Weights of a small mixture-of-experts language model, trained from scratch on English Wikipedia: 73M parameters, 12 experts in each of 5 layers.
Below are experts of layer 5 (counted from 0) of a mixture-of-experts language model. Rows are named router (the router's row for the expert) and show model dimensions 0-127. Each number is 200 + 30 x the weight over its row's rms, rounded and kept within 0 to 999.
After each expert's rows: "comes before" lists some tokens at least twice as common just after its tokens as in all text. This comes from a sample of Wikipedia text that the model never trained on. Tokens count by the router's weight.

# expert 9
router,195,260,232,188,246,207,181,199,238,165,217,214,210,182,188,189,224,188,168,177,152,170,191,218,179,206,231,238,200,196,232,207,196,208,208,189,203,226,217,219,189,184,161,168,161,199,191,181,224,222,270,203,195,171,187,158,168,215,186,206,231,208,139,228,216,219,232,175,213,181,194,219,253,189,204,207,227,158,232,207,248,225,189,204,244,188,214,230,196,253,208,249,183,204,165,187,156,204,175,213,190,160,212,198,167,193,249,174,219,192,177,134,243,275,208,196,196,165,209,271,228,226,143,211,184,189,204,231
comes before: "1", "2", "0", "3", "9", "4"

# expert 1
router,221,223,280,179,209,127,178,241,205,197,221,230,212,199,165,214,204,198,146,195,242,137,210,187,162,186,199,221,142,182,208,202,242,213,210,211,197,180,207,240,203,215,141,152,156,208,232,209,200,210,199,153,226,211,202,154,235,163,216,199,154,223,200,206,180,188,263,239,249,155,159,190,160,180,172,206,196,189,240,211,185,249,179,191,187,186,191,202,196,232,211,255,214,227,214,190,164,186,235,218,204,232,184,203,159,193,250,171,155,179,175,192,242,249,203,180,228,157,210,173,197,243,146,207,141,178,175,197
comes before: " ", "\n", " —", " +", " \"", " −"

# expert 3
router,176,213,240,174,247,169,205,194,216,136,166,167,180,191,226,200,214,217,192,130,192,190,164,216,189,202,226,196,207,176,233,178,255,222,190,180,167,210,168,256,230,171,204,179,179,222,169,194,211,180,247,201,223,195,160,177,194,167,229,229,156,217,175,231,201,224,223,150,206,216,217,217,197,204,208,128,249,150,211,212,168,268,217,240,191,187,227,197,185,238,198,189,196,212,244,208,176,159,240,207,214,158,160,226,199,206,246,227,201,219,191,121,189,262,245,172,224,205,194,188,131,213,156,242,148,218,185,230
comes before: " |", ",", " (", "'", ")", ";"

# expert 6
router,209,225,214,174,232,151,184,214,256,178,195,194,176,211,186,279,179,207,146,167,207,159,174,248,178,243,208,188,210,206,249,180,248,184,183,213,174,166,177,179,212,170,150,165,151,202,215,172,235,176,232,179,248,204,141,221,205,218,213,165,254,213,148,217,196,193,260,221,216,188,186,203,133,211,201,218,206,163,194,233,223,221,230,216,235,189,253,214,219,200,200,183,216,242,265,186,97,205,201,164,224,215,163,262,166,198,253,158,199,207,150,152,206,195,223,207,209,256,197,238,217,227,153,248,180,156,175,215
comes before: "\n", "s", " The", " He", " In", " It"

# expert 2
router,225,230,250,220,270,170,163,239,228,148,194,182,216,204,215,224,160,189,178,169,220,191,152,225,158,205,234,253,187,207,177,216,223,205,206,206,181,226,166,185,234,157,149,153,201,214,208,179,187,211,235,210,205,219,178,146,206,180,217,250,211,206,163,292,203,223,207,165,201,167,178,183,212,218,197,279,206,169,188,176,200,227,201,205,203,217,256,229,190,245,190,154,211,252,220,186,142,228,200,164,200,153,198,211,150,197,217,157,179,189,144,177,244,231,213,191,188,180,174,225,145,249,165,220,165,184,207,222
comes before: "|", "-", "\n", " of", ",", "."

# expert 8
router,204,238,257,185,224,156,188,204,237,177,193,185,229,213,198,221,241,211,194,209,190,180,189,271,215,194,185,188,169,160,253,203,254,225,165,198,201,217,202,217,226,250,174,200,156,209,232,212,178,208,262,149,211,189,197,221,171,191,195,236,194,189,198,239,163,202,238,225,234,203,202,239,165,197,200,211,199,192,219,240,171,224,214,262,192,199,228,234,159,224,208,213,209,235,227,218,190,185,244,164,199,196,242,235,150,185,232,205,239,221,147,170,192,209,238,139,233,181,240,199,228,255,199,220,197,222,160,202
comes before: ":", " |", " to", " by", " in", " a"

# expert 11
router,226,236,219,153,270,165,201,188,219,171,196,218,241,178,156,219,162,194,191,160,213,209,224,228,206,213,228,174,232,177,250,207,225,205,211,192,209,218,183,192,260,182,124,188,212,197,260,177,221,184,231,192,218,224,200,264,229,183,174,182,186,230,185,234,217,204,321,171,195,162,159,234,187,209,202,223,204,186,220,273,225,218,176,209,188,222,231,251,221,225,169,200,206,212,197,206,174,152,224,192,192,205,221,231,132,214,218,147,238,195,190,175,201,269,163,232,241,214,217,272,194,304,159,201,178,210,205,199
comes before: " the", " a", " to", " by", " his", " their"

# expert 4
router,185,243,234,200,194,175,181,255,212,173,171,165,208,224,225,209,204,179,186,161,194,118,212,230,185,195,173,180,198,183,234,222,177,240,179,257,196,165,140,195,225,174,122,217,186,186,236,132,172,164,288,184,205,186,202,188,186,199,177,208,202,226,168,221,256,209,208,223,173,198,221,215,215,189,232,233,207,182,199,240,228,213,182,212,191,204,262,218,218,197,186,210,216,239,230,183,166,197,202,238,237,191,226,200,156,184,280,154,191,181,157,116,210,235,202,214,229,161,202,180,128,243,138,226,158,158,185,229
comes before: "0", "9", " |", "8", "2", "1"